Weights of a small mixture-of-experts language model, trained from scratch on English Wikipedia.
Training: a variant of Adam for the experts, 734M tokens, 5597 steps.
Below are experts of layer 2 (counted from 0) of a mixture-of-experts language model. Rows are named router (the router's row for the expert), up (a neuron's input weights, with its number) and show model dimensions 0-47. Each number is 200 + 30 x the weight over its row's rms, rounded and kept within 0 to 999.
Before each expert's rows: a language model's description of what the expert responds to; "comes after" lists some tokens at least twice as common just before its tokens as in all text. This comes from a sample of Wikipedia text that the model never trained on. Tokens count by the router's weight.

# expert 1
What it handles: Mid-word al/if and digits. Word-internal pieces like al and if in Latin names and common words (Californica, cauliflower, several), plus digit pieces in years and numbers.
comes after: "20", ".", "p", "19", "5", " It"
router,211,162,182,150,244,249,185,209,179,218,180,170,215,216,177,143,215,201,143,189,146,215,243,168,222,214,202,203,192,219,178,225,147,157,200,222,219,261,155,214,172,138,234,224,195,216,182,156
up0,258,190,219,186,202,240,222,192,208,187,185,164,247,181,125,225,182,194,188,268,159,217,240,207,200,236,171,206,217,202,203,197,163,209,160,254,200,232,201,164,176,197,235,215,219,208,178,212
up1,241,208,191,119,182,214,156,202,172,241,213,205,223,188,164,183,223,201,156,169,209,200,201,134,186,241,203,225,176,201,189,233,246,218,168,191,180,178,191,189,198,120,151,229,243,201,224,213
up2,248,184,242,243,197,287,208,217,247,191,190,152,220,168,260,157,211,211,212,221,208,219,229,233,173,214,202,207,183,207,213,152,173,178,216,230,201,185,233,204,166,246,221,207,207,207,208,217
up3,214,208,222,167,260,209,158,175,205,206,199,180,233,190,142,190,199,222,200,237,246,192,191,176,230,213,162,199,161,165,122,211,171,147,190,259,185,186,186,184,161,170,222,205,199,171,203,180
up4,241,206,203,215,197,145,213,200,160,298,179,172,227,221,192,218,201,197,152,232,190,248,174,164,212,246,174,201,175,209,139,222,203,227,205,211,182,188,276,216,194,181,191,223,211,244,166,137
up5,168,110,235,151,245,234,144,222,209,174,168,179,229,213,190,179,231,199,164,226,191,193,242,167,254,165,201,175,184,171,129,211,216,191,232,240,167,248,196,206,223,219,166,135,226,190,174,182
up6,173,195,221,195,237,177,161,153,200,174,218,189,188,254,198,226,203,215,231,274,202,167,195,167,216,159,178,185,175,172,165,193,232,173,205,211,184,126,211,240,173,182,233,220,231,228,196,167
up7,191,148,211,213,246,196,202,215,199,182,156,289,161,203,140,233,241,203,208,206,254,200,223,170,196,185,207,227,202,231,214,129,168,239,219,191,210,181,202,205,176,207,167,226,228,172,137,271
up8,195,162,232,216,223,262,231,246,200,205,142,239,189,201,228,189,193,203,209,171,166,212,207,172,226,199,171,216,139,228,201,145,167,215,202,196,260,179,239,222,228,210,265,162,195,181,223,227

# expert 22
What it handles: Word endings after stems. Final pieces that complete a word or name after its stem, often -ic, -ad, -as, -a, as in Can-ad-a, Madag-as-car, magnet-ic.
comes after: "ag", "ad", " Can", "ic", "ist", "i"
router,210,214,198,134,212,208,220,209,215,227,175,142,217,234,182,180,226,249,199,194,166,230,203,174,263,153,168,250,171,205,182,168,175,168,224,228,213,233,164,231,175,177,227,210,191,205,191,119
up0,218,204,184,175,203,209,217,268,185,244,190,205,156,235,187,177,179,231,179,190,240,192,224,175,253,244,212,207,199,243,226,196,187,149,235,173,200,201,223,259,197,191,197,213,207,156,203,238
up1,222,181,220,142,194,207,168,197,173,184,250,201,245,215,182,213,204,250,187,232,134,196,192,145,181,199,182,265,195,210,142,221,241,245,224,181,181,180,156,194,202,223,257,205,193,227,205,239
up2,221,190,247,177,204,218,198,201,214,173,219,226,225,171,153,187,157,275,201,220,167,142,199,202,142,205,187,193,255,204,173,202,215,177,214,160,236,193,230,208,185,190,208,225,244,207,149,209
up3,157,213,120,195,231,247,195,219,214,204,176,230,228,185,191,157,223,198,232,161,226,237,222,193,245,223,202,211,178,233,167,122,188,161,215,247,222,212,215,171,208,209,214,230,228,180,177,189
up4,221,176,238,189,209,230,217,200,188,202,188,167,233,271,178,199,222,255,224,199,192,282,180,156,235,228,207,156,154,212,150,206,191,168,245,180,221,196,173,211,160,192,180,185,248,224,172,191
up5,176,184,243,189,227,212,184,193,209,155,242,193,222,239,191,222,207,263,213,169,204,200,184,138,228,184,168,191,169,204,142,212,140,175,210,230,200,215,178,219,224,184,227,198,190,236,191,135
up6,251,165,214,161,187,218,198,191,182,189,186,160,160,149,227,185,199,234,210,253,168,236,201,101,217,199,196,233,168,211,183,170,246,194,190,194,184,218,268,248,143,175,228,191,254,285,199,165
up7,176,222,243,192,177,226,240,213,225,212,127,207,208,206,196,198,214,205,177,163,193,217,205,165,178,229,196,190,194,216,153,172,223,177,232,212,222,280,176,197,245,155,175,182,180,202,180,252
up8,149,178,238,199,222,255,180,196,187,210,146,158,210,192,195,200,199,238,214,202,190,184,198,124,242,153,162,171,174,239,161,222,237,169,214,217,176,154,199,228,188,211,165,270,197,192,183,158

# expert 28
What it handles: Prepositions after verbs. Prepositions such as to, for, by, on, with and from following a verb or noun, as in hit hard by, based on, along with.
comes after: "ed", "ing", "s", "ated", "es", "ation"
router,185,160,230,186,218,236,156,235,162,219,201,162,255,229,144,183,230,237,185,250,160,209,244,150,192,161,210,210,154,204,200,189,189,169,222,240,207,215,191,226,195,166,230,210,189,217,166,148
up0,223,198,203,174,214,188,198,170,181,191,232,204,222,279,190,159,219,173,210,198,223,212,153,166,193,164,197,244,212,204,238,169,171,204,209,169,206,185,189,198,193,196,240,198,185,211,140,85
up1,213,206,196,179,154,203,215,207,206,216,161,135,208,155,278,220,263,278,181,200,217,267,206,207,221,212,195,193,144,201,181,186,195,183,202,189,204,202,170,179,215,176,196,217,212,188,186,232
up2,181,200,146,187,203,166,161,165,154,177,228,200,111,183,143,211,185,235,212,124,220,201,209,231,204,155,222,193,130,208,220,201,205,187,232,217,162,159,132,186,203,211,197,197,200,233,194,186
up3,155,175,194,177,211,177,222,177,188,286,193,174,206,219,130,181,206,217,191,152,201,241,225,233,197,218,187,185,227,203,213,140,153,242,170,163,219,184,228,175,208,243,259,190,176,175,201,139
up4,249,136,240,206,227,221,210,150,284,163,184,247,229,239,254,239,179,251,157,252,180,218,200,186,234,197,193,165,181,180,162,229,216,199,183,237,175,277,232,231,219,173,236,231,204,190,163,208
up5,206,239,168,185,225,212,181,156,254,180,200,192,212,254,165,141,186,203,197,250,200,223,156,229,193,195,175,243,283,168,215,185,164,223,217,180,213,185,222,215,197,200,145,223,212,289,182,210
up6,177,211,160,204,247,159,136,141,187,198,186,174,234,276,192,195,204,171,189,236,213,211,212,172,193,199,184,227,174,158,191,219,186,229,191,275,186,197,175,189,182,173,222,200,214,238,202,159
up7,241,228,196,195,231,197,145,190,199,188,194,188,242,201,212,193,239,274,210,190,221,185,198,208,221,185,174,186,185,190,130,256,157,178,189,186,207,189,137,218,122,218,231,215,213,220,212,203
up8,197,172,202,161,222,230,189,150,217,222,191,201,199,207,177,233,223,261,244,204,180,178,227,162,237,217,158,174,200,181,212,216,146,207,169,294,188,171,167,239,185,226,173,185,193,220,271,194

# expert 7
What it handles: Name-initial capitals, r. Capital letters opening proper names (M, K, L, D, V, Br) and mid-word r after consonants (unobtrusive, driven, Dragon).
comes after: ",", " |", ".", " Ch", "t", " st"
router,227,186,163,182,208,227,161,244,170,230,173,170,206,223,195,159,195,242,177,233,177,219,225,167,246,207,150,224,157,221,171,219,183,164,260,266,236,228,175,254,195,138,183,223,238,245,202,194
up0,200,169,219,184,181,198,251,155,171,166,213,202,217,170,214,162,219,188,226,196,225,196,188,189,252,160,165,177,185,220,187,190,200,228,211,59,233,193,155,176,193,172,210,146,223,246,206,159
up1,189,220,253,188,200,224,174,264,215,200,170,183,186,158,217,192,169,198,184,222,212,194,210,164,185,221,195,207,188,164,199,193,167,168,129,228,190,214,193,152,177,179,194,285,170,216,187,245
up2,87,184,182,196,201,206,206,235,174,206,166,213,219,153,198,229,216,197,147,185,211,154,224,191,219,169,130,183,208,190,252,176,151,198,208,179,225,178,143,191,204,214,200,218,214,202,168,193
up3,204,184,175,191,220,208,212,217,332,201,169,190,236,254,222,246,200,170,206,226,207,215,235,197,156,183,191,197,229,218,225,175,179,157,126,226,227,201,173,186,130,217,189,226,208,218,155,205
up4,162,127,207,214,222,195,198,173,242,226,209,196,213,181,193,210,227,222,174,204,172,241,157,197,149,178,171,244,206,206,179,153,244,171,217,134,194,166,168,193,208,211,223,180,196,226,213,207
up5,200,251,227,188,205,206,189,203,198,206,177,197,258,175,202,154,176,213,169,208,162,187,266,227,240,182,230,182,171,209,196,162,229,205,199,210,174,163,219,168,208,194,181,196,156,198,166,159
up6,204,162,248,190,181,206,243,217,219,216,133,120,214,185,189,206,224,236,244,198,221,225,170,176,249,201,166,166,192,217,185,186,168,201,198,185,206,174,166,228,165,255,232,193,192,186,224,199
up7,213,145,199,173,218,225,177,178,198,259,218,178,237,211,176,207,202,233,200,187,213,187,200,110,247,206,200,192,156,217,164,198,190,204,173,241,214,124,196,187,214,235,193,168,196,203,202,165
up8,211,221,203,182,181,192,242,217,223,189,184,196,207,155,213,167,220,167,142,155,242,220,185,167,230,180,235,257,182,196,214,194,179,222,204,162,265,162,118,177,170,160,190,242,209,164,195,219

# expert 43
What it handles: Capitals and symbols inside tokens. Non-space-prefixed capitals, letters and symbols inside abbreviations, codes or names: KW, K+, GF, sq, superscript braces, Tolkien.
comes after: " K", " S", " B", " T", "S", " I"
router,180,135,196,178,249,256,157,193,187,205,194,166,229,229,207,190,228,241,195,226,192,214,206,172,211,199,152,223,196,204,160,167,171,132,264,220,241,224,169,229,165,206,238,225,204,238,202,173
up0,209,160,214,203,181,218,175,206,161,213,219,216,244,176,229,174,247,186,151,237,165,233,165,127,189,223,172,267,197,183,199,194,209,226,224,209,227,172,204,193,196,165,256,226,241,226,198,119
up1,210,202,236,181,198,248,214,255,193,209,180,250,239,235,219,214,206,194,207,177,256,187,187,196,193,188,199,211,193,193,167,188,189,206,195,209,224,178,177,204,158,171,201,223,258,221,189,203
up2,199,196,207,195,202,222,213,191,215,225,173,178,253,244,231,213,144,282,226,190,197,198,212,235,222,164,218,209,247,158,188,195,224,196,175,193,214,212,133,225,160,162,185,184,226,231,205,187
up3,227,189,173,210,192,187,176,156,142,170,208,219,228,252,187,160,194,181,154,188,199,234,181,157,230,209,162,171,120,192,250,199,155,162,223,165,184,190,203,191,236,206,208,183,233,204,206,174
up4,213,162,236,176,208,166,193,196,190,175,198,214,216,214,222,209,206,201,138,194,204,236,208,197,219,210,178,183,187,244,150,159,220,189,244,183,207,217,184,168,173,133,183,184,256,263,242,200
up5,222,214,202,193,244,209,232,184,161,208,196,207,199,184,180,202,177,164,184,279,217,228,166,204,163,197,261,240,182,138,203,202,147,243,182,210,188,151,189,228,227,207,228,200,177,179,301,232
up6,217,142,204,196,207,187,194,180,165,202,203,186,215,160,223,204,229,224,150,194,177,188,202,214,230,224,168,208,183,224,190,181,190,180,204,150,204,161,160,193,227,212,229,193,202,233,186,154
up7,203,174,278,193,181,255,197,196,213,212,213,171,235,173,220,193,236,192,234,195,194,229,225,244,262,185,144,195,189,224,211,226,192,220,197,178,218,202,195,230,171,148,193,188,192,213,235,186
up8,182,153,244,208,221,173,180,169,169,208,196,150,149,212,199,198,164,203,154,238,141,209,204,157,219,239,186,196,190,201,149,196,141,223,201,193,187,190,182,223,215,198,222,212,165,224,246,214

# expert 14
What it handles: Two-digit number pieces. Two-digit number chunks in tables and citations, especially century prefixes of years (18, 17, 19) and the pronouns he and she.
comes after: " ", ",", ".", " (", "–", "°"
router,212,141,214,149,226,210,176,264,203,217,164,165,222,229,169,134,242,207,180,217,168,214,254,179,215,179,184,209,147,215,164,227,210,157,235,245,230,254,165,203,158,194,241,220,241,221,152,165
up0,157,192,219,164,165,193,186,220,174,232,172,195,188,202,206,249,147,185,218,178,180,178,186,128,226,210,198,210,219,198,190,198,197,160,171,232,236,162,187,206,196,216,202,234,187,130,187,183
up1,174,217,241,199,222,212,219,205,196,245,208,140,216,174,201,207,151,256,165,208,208,177,171,195,171,213,192,238,206,183,207,209,208,177,209,211,247,291,200,219,156,142,205,179,162,199,186,250
up2,137,147,176,187,192,204,198,253,227,222,177,181,181,213,189,215,239,198,192,215,134,237,211,169,241,213,196,202,189,206,210,221,215,225,236,168,170,198,199,185,186,186,181,247,257,125,206,159
up3,150,212,176,228,239,233,161,154,219,173,207,188,193,208,181,212,127,262,198,208,235,248,169,205,186,172,242,265,216,127,120,174,175,189,215,182,176,184,201,206,195,213,184,203,204,243,223,221
up4,201,157,261,201,180,221,193,269,202,228,187,186,178,176,235,197,229,210,229,171,230,248,197,198,237,197,231,220,157,175,143,176,201,167,179,160,201,213,224,182,180,144,267,250,222,226,173,203
up5,143,235,179,207,200,255,212,216,183,223,160,198,227,196,234,142,193,248,181,191,193,234,194,178,213,241,187,233,218,153,235,139,133,195,243,194,227,203,221,231,174,181,217,181,148,216,208,178
up6,225,257,201,231,168,252,210,192,188,194,190,215,263,157,202,193,118,241,243,198,220,181,137,186,251,211,197,184,188,170,228,173,201,170,214,180,197,242,218,229,160,189,187,219,184,194,243,188
up7,190,245,242,181,212,191,168,168,194,242,180,181,257,150,198,240,153,225,196,210,197,201,178,187,187,170,193,199,197,204,212,202,190,165,251,188,203,289,186,205,153,208,220,223,178,161,195,210
up8,232,206,166,168,240,217,87,209,172,218,181,211,189,188,201,168,226,229,211,173,206,176,159,204,212,240,189,211,197,215,210,223,185,186,162,180,216,159,170,237,171,182,195,193,178,191,259,204

# expert 53
What it handles: Coordinates and percentages. Symbols and pieces in geographic coordinates and statistics, such as N after degrees, percent signs, loc in location, elect in elector.
comes after: "°", "it", " m", "et", "un", "″"
router,172,145,227,177,244,221,180,228,195,217,194,195,217,237,161,179,217,233,193,222,163,235,225,186,193,193,197,230,158,170,207,196,150,174,182,222,224,210,191,214,205,183,196,196,240,208,204,178
up0,177,177,187,113,191,176,194,211,235,226,219,188,185,214,167,231,200,216,205,245,193,184,195,222,243,164,199,193,238,217,186,204,187,134,195,163,233,216,135,215,196,216,196,221,202,191,223,195
up1,231,167,149,215,203,201,193,196,190,179,184,216,184,176,216,154,205,170,196,249,156,257,185,178,197,186,155,217,171,201,246,209,135,233,241,196,192,210,194,168,156,165,195,201,157,238,183,180
up2,203,168,251,173,169,230,188,250,241,189,171,176,164,176,187,207,175,206,190,176,171,178,214,178,267,186,189,201,208,248,183,187,194,190,184,259,238,188,188,257,219,212,252,186,172,183,173,165
up3,245,222,245,183,245,174,215,245,149,261,241,201,204,218,160,191,156,212,203,168,182,184,226,229,179,209,201,177,190,218,213,179,179,116,174,216,202,215,200,208,169,248,234,269,215,232,169,187
up4,154,190,226,252,165,195,199,192,214,202,185,225,217,251,236,168,227,237,137,190,233,216,182,145,234,182,181,192,157,241,140,239,233,200,199,232,188,205,193,175,191,187,204,190,205,221,153,145
up5,222,244,174,169,213,211,190,246,219,191,198,194,205,293,154,146,207,160,222,230,198,191,272,237,213,179,223,237,196,238,231,209,128,222,211,261,204,239,217,190,167,191,227,187,209,229,224,204
up6,180,272,146,204,177,222,172,206,189,159,198,200,238,213,228,217,155,217,182,175,223,241,257,192,201,192,212,227,204,236,213,204,189,195,185,224,225,184,233,192,209,265,207,252,180,273,187,188
up7,168,217,164,198,197,204,164,187,200,208,218,193,265,229,187,182,202,214,216,204,205,234,175,157,267,206,186,135,235,182,173,267,213,193,193,144,224,220,229,222,204,226,192,185,230,207,159,212
up8,199,202,222,200,243,235,225,254,218,236,228,211,206,191,211,225,148,163,167,284,152,218,237,243,138,203,180,227,179,210,198,146,157,161,202,194,188,200,147,188,197,172,203,189,203,202,183,199

# expert 33
What it handles: Word bodies after initial. Word remainders after a single-letter start, such as ard, old, ime, est, reat, plus " known" and " used" and Cyrillic or Greek bytes.
comes after: " b", " s", " B", " m", " G", " g"
router,184,154,205,187,223,275,138,224,202,217,190,176,217,233,173,179,195,254,166,223,188,240,274,193,207,185,179,226,190,149,181,220,187,200,229,187,241,222,180,215,175,179,263,197,210,260,167,164
up0,151,201,230,143,189,184,163,165,203,241,229,217,252,193,201,177,189,226,169,274,208,217,234,221,210,228,140,209,230,210,228,234,211,173,164,197,237,213,158,204,225,218,190,178,235,210,169,150
up1,145,107,197,183,261,222,219,190,231,230,178,214,216,202,181,189,224,223,206,258,209,201,188,227,213,191,177,232,231,208,192,137,221,175,185,182,195,205,205,214,215,222,220,176,223,249,186,221
up2,238,153,246,201,174,215,182,192,206,198,195,148,211,170,202,145,228,218,224,200,193,226,169,203,222,191,162,248,238,191,136,208,200,236,200,197,188,241,213,205,180,174,247,159,199,242,167,181
up3,159,177,199,184,296,224,227,180,189,198,208,208,256,248,152,229,250,215,223,225,201,196,218,229,187,182,199,234,216,293,219,174,185,201,220,184,220,183,206,211,217,187,253,196,208,190,192,157
up4,205,141,188,206,215,163,203,225,186,223,195,206,193,209,246,150,187,195,217,205,206,200,173,175,211,172,200,219,186,212,140,254,226,181,201,225,178,175,166,198,187,240,191,210,231,218,134,224
up5,157,146,153,143,232,185,141,202,210,202,231,219,209,209,193,182,215,194,156,238,182,184,229,189,237,130,230,178,179,158,188,204,196,165,224,169,214,211,217,189,183,172,205,180,270,187,170,140
up6,194,188,233,216,188,178,235,150,212,197,210,163,178,198,134,175,223,263,189,205,220,172,206,220,203,149,219,202,198,181,183,182,221,198,235,211,219,229,214,171,189,150,216,176,229,187,133,188
up7,259,179,213,161,234,199,174,199,183,198,239,169,231,233,218,140,212,191,165,236,106,194,178,182,162,184,220,214,168,188,217,198,203,194,217,193,196,191,234,216,173,224,242,190,208,166,246,172
up8,204,197,247,183,191,249,229,241,169,190,213,171,207,209,280,162,203,184,162,198,155,248,192,211,164,174,259,230,187,174,166,188,170,221,206,203,244,243,170,157,151,173,195,211,229,239,188,154

# expert 16
What it handles: Digits in scores, stats. Single digits in match scores, tables, decimals and numbered codes, especially after a dash or space, as in 1-1, 1–3, 1.7%, GRAB-2.
comes after: " ", "8", "6", "7", "–", "5"
router,194,180,205,159,262,238,179,229,202,232,193,179,227,238,142,191,264,230,161,201,177,253,241,181,256,209,184,236,159,207,150,215,197,136,205,207,260,241,175,229,196,185,187,228,228,217,181,157
up13,173,182,180,213,204,159,149,151,151,237,205,172,176,274,185,219,165,196,236,217,180,209,158,162,176,194,202,173,145,201,153,209,155,196,238,258,198,178,180,208,200,240,205,152,215,203,243,201
up14,224,153,189,102,184,249,91,186,224,223,164,189,258,243,154,163,216,197,218,198,222,212,167,184,235,197,189,188,209,202,170,230,214,227,194,198,244,219,142,226,189,224,222,191,211,183,255,214
up15,197,209,235,210,209,181,236,221,165,263,209,200,187,234,222,150,173,189,229,219,217,165,173,206,201,181,214,236,268,172,191,210,171,202,207,188,215,121,215,220,190,176,245,134,212,211,232,158
up16,176,178,195,196,204,182,112,203,187,189,199,192,182,196,179,212,207,234,139,220,211,184,226,153,217,194,208,178,170,179,132,180,223,155,228,198,207,158,142,209,186,198,209,178,239,198,261,152
up17,222,253,260,167,138,213,181,163,209,222,197,181,230,199,173,200,197,188,250,199,209,223,161,180,227,214,200,188,148,199,192,195,211,152,206,217,241,264,170,215,174,150,222,234,249,208,209,209
up18,229,249,201,196,193,239,234,189,194,258,179,192,290,201,166,177,169,172,188,229,189,250,206,222,197,197,174,297,190,220,209,205,208,176,200,226,206,271,173,228,183,177,191,271,226,206,209,210
up19,174,198,281,239,223,199,195,216,226,208,205,176,222,230,239,199,185,186,267,265,176,183,185,157,187,138,209,209,236,147,205,234,204,229,203,257,175,195,184,193,161,171,237,179,215,192,203,161
up20,186,188,177,200,238,155,178,219,176,202,194,192,186,200,332,197,171,196,241,204,182,213,126,202,194,201,155,257,182,182,173,208,179,159,259,232,155,233,266,228,226,199,188,227,176,252,173,228
up21,178,190,200,206,187,208,242,175,184,283,179,167,197,218,201,193,237,186,183,219,172,246,212,190,209,169,193,209,168,192,278,167,151,258,232,218,206,217,161,177,202,198,247,247,157,227,172,153

# expert 32
What it handles: Space before numbers/citations. Standalone space tokens before years or figures in citations, lists and tables, e.g. (Aoyagi, 1954), seasons 1–3, capacity of 20.
comes after: ",", "|", " the", " in", ":", " March"
router,180,197,218,173,208,246,184,206,176,229,171,181,234,223,165,155,221,253,181,218,174,242,251,176,260,168,153,232,156,169,195,223,202,146,239,243,226,203,172,205,183,153,188,208,215,204,167,161
up0,170,222,230,183,179,214,229,171,209,243,234,162,247,179,169,221,177,309,231,203,212,205,231,177,199,195,171,164,212,201,207,209,188,185,215,189,242,190,165,211,196,211,204,206,179,203,180,192
up1,191,204,214,205,212,175,205,186,146,232,156,202,173,241,199,227,259,208,236,137,183,280,224,159,219,168,177,268,182,210,189,199,204,141,186,189,254,257,246,197,199,210,209,189,233,186,173,210
up2,221,204,224,201,208,162,141,191,222,236,190,224,228,259,183,238,197,232,201,288,190,187,176,188,208,206,192,187,204,213,188,209,191,172,192,264,149,190,180,212,173,248,211,265,216,224,172,222
up3,215,206,139,215,209,215,182,188,204,157,235,185,166,238,229,193,182,186,211,247,232,207,128,183,181,212,236,152,167,190,194,194,187,178,201,217,173,239,166,220,141,165,201,213,237,215,216,157
up4,254,208,181,203,205,155,239,207,148,206,194,176,198,192,192,236,198,243,204,183,218,251,239,188,183,207,203,176,180,227,174,210,204,158,229,152,212,239,256,185,226,253,205,220,277,209,183,195
up5,209,210,199,169,228,275,120,184,215,220,173,210,214,196,198,170,176,209,216,221,159,160,196,180,203,191,183,201,235,171,205,207,154,162,145,293,189,205,193,207,166,260,207,223,156,210,214,255
up6,247,210,203,185,213,284,215,143,191,193,227,185,181,241,193,165,167,178,224,244,271,181,182,177,206,213,208,237,216,173,187,192,182,157,166,252,194,232,237,216,171,234,198,199,218,200,238,234
up7,226,214,169,215,200,176,138,193,204,193,180,197,207,205,198,177,219,139,210,241,208,236,214,188,191,238,237,234,202,184,198,197,173,158,199,218,197,256,225,198,185,222,221,219,126,189,196,187
up8,172,189,164,186,203,210,167,200,251,185,231,203,211,288,138,170,145,244,189,224,171,167,244,194,215,133,202,158,234,175,177,202,193,179,205,152,215,200,183,218,198,200,206,193,161,235,186,228

# expert 35
What it handles: Years and parentheses. Century digits 19 and 18 opening years, opening parentheses before years or notes, and r inside names like Aleksandr, Borrero, Nasrullah.
comes after: " ", " (", "–", " /", " ar", "er"
router,216,176,227,179,201,218,195,203,215,230,159,176,243,218,159,180,224,248,194,226,177,274,234,200,240,156,192,251,154,204,166,243,194,155,247,244,233,213,190,200,178,158,196,188,251,212,165,199
up0,220,237,218,188,204,194,223,210,210,231,158,185,225,226,195,195,191,152,191,168,172,250,203,201,212,184,166,247,190,217,204,193,190,204,221,188,233,272,223,190,195,201,178,253,216,225,147,230
up1,207,216,233,191,229,190,213,218,204,228,173,182,223,181,199,195,209,202,83,245,181,216,203,226,208,233,230,254,200,215,163,163,217,228,186,175,201,250,179,202,201,144,238,215,190,218,234,192
up2,232,211,175,174,176,190,189,225,205,237,183,177,161,207,138,202,196,224,210,238,176,167,199,185,208,148,202,210,182,203,169,191,225,222,263,182,182,195,214,245,201,160,216,188,228,195,242,225
up3,246,239,134,197,187,193,200,174,145,141,202,148,154,206,204,202,196,219,163,157,192,184,201,188,223,214,208,140,206,220,216,197,198,229,226,169,223,159,181,243,193,172,203,201,179,226,212,192
up4,221,125,168,216,261,221,195,198,184,269,219,191,210,270,274,207,274,176,212,213,200,249,223,178,171,224,181,219,221,203,175,193,208,203,235,192,201,222,172,194,175,242,223,195,198,209,231,229
up5,194,172,274,200,196,200,170,189,182,227,191,125,199,227,216,186,201,158,189,212,185,235,201,191,211,193,164,226,172,179,194,206,136,253,176,215,185,185,216,236,99,177,217,210,194,224,215,158
up6,280,174,202,157,241,244,143,201,200,173,188,237,217,219,150,137,231,225,167,244,171,180,189,235,159,207,170,191,228,203,120,214,145,196,181,192,206,165,168,196,216,203,240,210,161,267,220,242
up7,155,207,187,192,216,259,205,174,216,239,160,198,211,248,187,207,203,222,210,189,193,233,208,182,208,191,189,190,221,214,182,174,210,196,118,223,220,184,204,235,213,188,231,200,129,178,184,187
up8,204,201,180,184,198,222,170,195,198,161,131,214,184,230,175,147,191,229,248,154,243,161,165,186,199,181,223,232,226,201,230,195,154,157,215,297,181,243,214,218,113,207,244,175,200,210,153,202

# expert 55
What it handles: Second word pieces, digits. Continuation pieces after a prefix like en-able, de-vel-opment, rele-ased, bl-ack, al-bum, and single digits within numbers and percentages.
comes after: " ", " de", " re", " ret", " gr", " al"
router,202,193,171,164,226,239,203,261,153,245,189,199,213,215,152,158,225,202,196,226,216,216,230,176,226,184,169,223,195,219,171,166,189,204,238,179,258,233,195,240,172,175,195,269,184,255,172,168
up0,127,204,208,177,163,166,180,223,200,193,219,196,230,220,202,191,199,218,229,206,182,229,217,209,206,146,159,202,167,185,157,190,194,191,205,233,249,177,219,217,151,206,135,208,178,198,154,181
up1,229,175,162,198,236,238,170,233,156,152,217,234,247,200,153,172,196,203,213,221,207,192,243,179,207,224,214,240,184,220,222,178,166,214,212,221,234,170,187,182,200,216,181,190,237,137,177,182
up2,231,212,178,199,185,186,210,226,183,227,160,212,188,209,234,216,233,202,180,211,248,223,210,154,226,211,216,210,199,184,184,191,168,206,242,214,212,237,162,184,147,190,191,175,189,287,199,236
up3,170,213,214,197,237,212,154,179,180,252,217,214,225,271,188,211,236,199,215,192,207,250,211,152,209,171,175,204,184,195,216,209,170,208,219,182,192,218,212,196,153,191,194,179,178,287,243,160
up4,162,179,221,186,200,139,182,197,184,263,210,159,216,214,195,206,210,184,190,232,184,205,208,143,178,136,197,228,195,187,164,244,223,221,265,194,160,230,184,252,213,180,131,222,208,211,191,147
up5,207,210,188,198,244,217,203,245,205,184,230,192,250,191,207,138,207,165,206,201,221,209,184,233,189,243,176,243,204,128,214,209,210,164,240,179,198,236,196,245,159,199,298,216,229,218,251,213
up6,221,220,192,211,167,138,229,172,189,191,173,146,175,204,252,185,210,198,154,173,213,218,209,143,210,226,168,207,200,230,182,252,194,191,221,201,206,174,163,195,109,251,237,217,177,233,177,226
up7,240,198,183,166,194,244,184,261,213,195,196,196,168,202,270,196,222,172,168,208,236,187,188,188,223,187,214,212,227,201,191,181,154,237,237,243,208,204,205,189,143,165,141,214,162,225,169,209
up8,210,209,175,208,179,208,188,235,200,268,151,180,252,187,251,201,203,288,182,208,201,186,221,193,207,172,181,226,194,126,185,221,207,241,200,214,170,209,181,225,103,211,199,231,247,177,195,254

# expert 63
What it handles: Numbers in tables. Numeric tokens 3 to 20, mostly in sports tables and scores with pipes and dashes, also years, list numbers and percentages.
comes after: " ", "–", ".", " (", " +", "/"
router,217,134,200,152,238,232,201,200,180,221,159,188,202,233,191,160,260,205,190,226,180,253,244,182,225,156,153,231,149,228,178,212,159,153,217,231,249,243,191,199,181,157,233,216,236,252,154,163
up0,188,263,159,173,162,217,188,233,199,186,219,211,211,249,213,151,174,184,166,213,161,237,122,206,194,210,223,280,234,198,178,203,218,215,215,186,218,169,214,224,194,207,208,230,169,232,210,188
up1,196,177,251,163,156,170,184,200,233,222,180,180,202,236,237,220,211,212,221,265,183,230,181,171,210,156,227,192,228,187,176,177,238,160,211,217,159,235,227,217,185,192,236,206,232,188,201,217
up2,229,260,195,173,173,189,232,177,213,219,159,175,248,194,170,235,162,219,246,203,210,205,208,186,233,228,218,184,192,175,214,182,86,185,199,198,226,160,235,202,212,191,217,217,145,203,196,218
up3,203,239,164,236,214,195,163,206,215,238,212,185,207,212,231,197,213,186,201,249,169,256,252,206,184,223,203,209,237,202,183,170,186,238,182,186,200,169,231,213,164,228,199,202,181,188,170,185
up4,216,294,217,182,187,242,194,222,185,239,204,182,211,195,138,157,144,231,216,208,150,164,237,203,204,232,220,218,188,165,226,153,170,185,218,185,199,189,210,208,207,233,187,192,174,187,193,150
up5,237,226,150,178,196,212,163,190,198,171,180,177,199,251,88,161,184,194,157,214,191,222,223,181,174,236,229,215,232,212,196,209,201,222,179,169,219,173,205,186,232,200,183,173,212,179,215,149
up6,216,165,162,160,205,240,199,187,171,206,171,199,196,151,210,172,257,190,166,171,211,182,225,201,225,227,204,184,159,220,196,230,153,157,198,224,175,242,203,180,221,173,185,159,204,218,186,210
up7,195,164,193,190,168,268,191,233,194,252,196,219,194,188,191,228,218,198,173,205,216,257,163,187,213,259,195,215,168,199,199,186,151,186,186,160,221,176,191,203,222,144,224,237,197,187,164,207
up8,172,158,217,179,256,245,205,220,187,174,197,212,220,186,222,165,187,248,169,228,139,215,199,216,217,171,175,252,197,210,258,151,184,180,186,241,127,180,194,194,213,215,248,174,231,231,237,182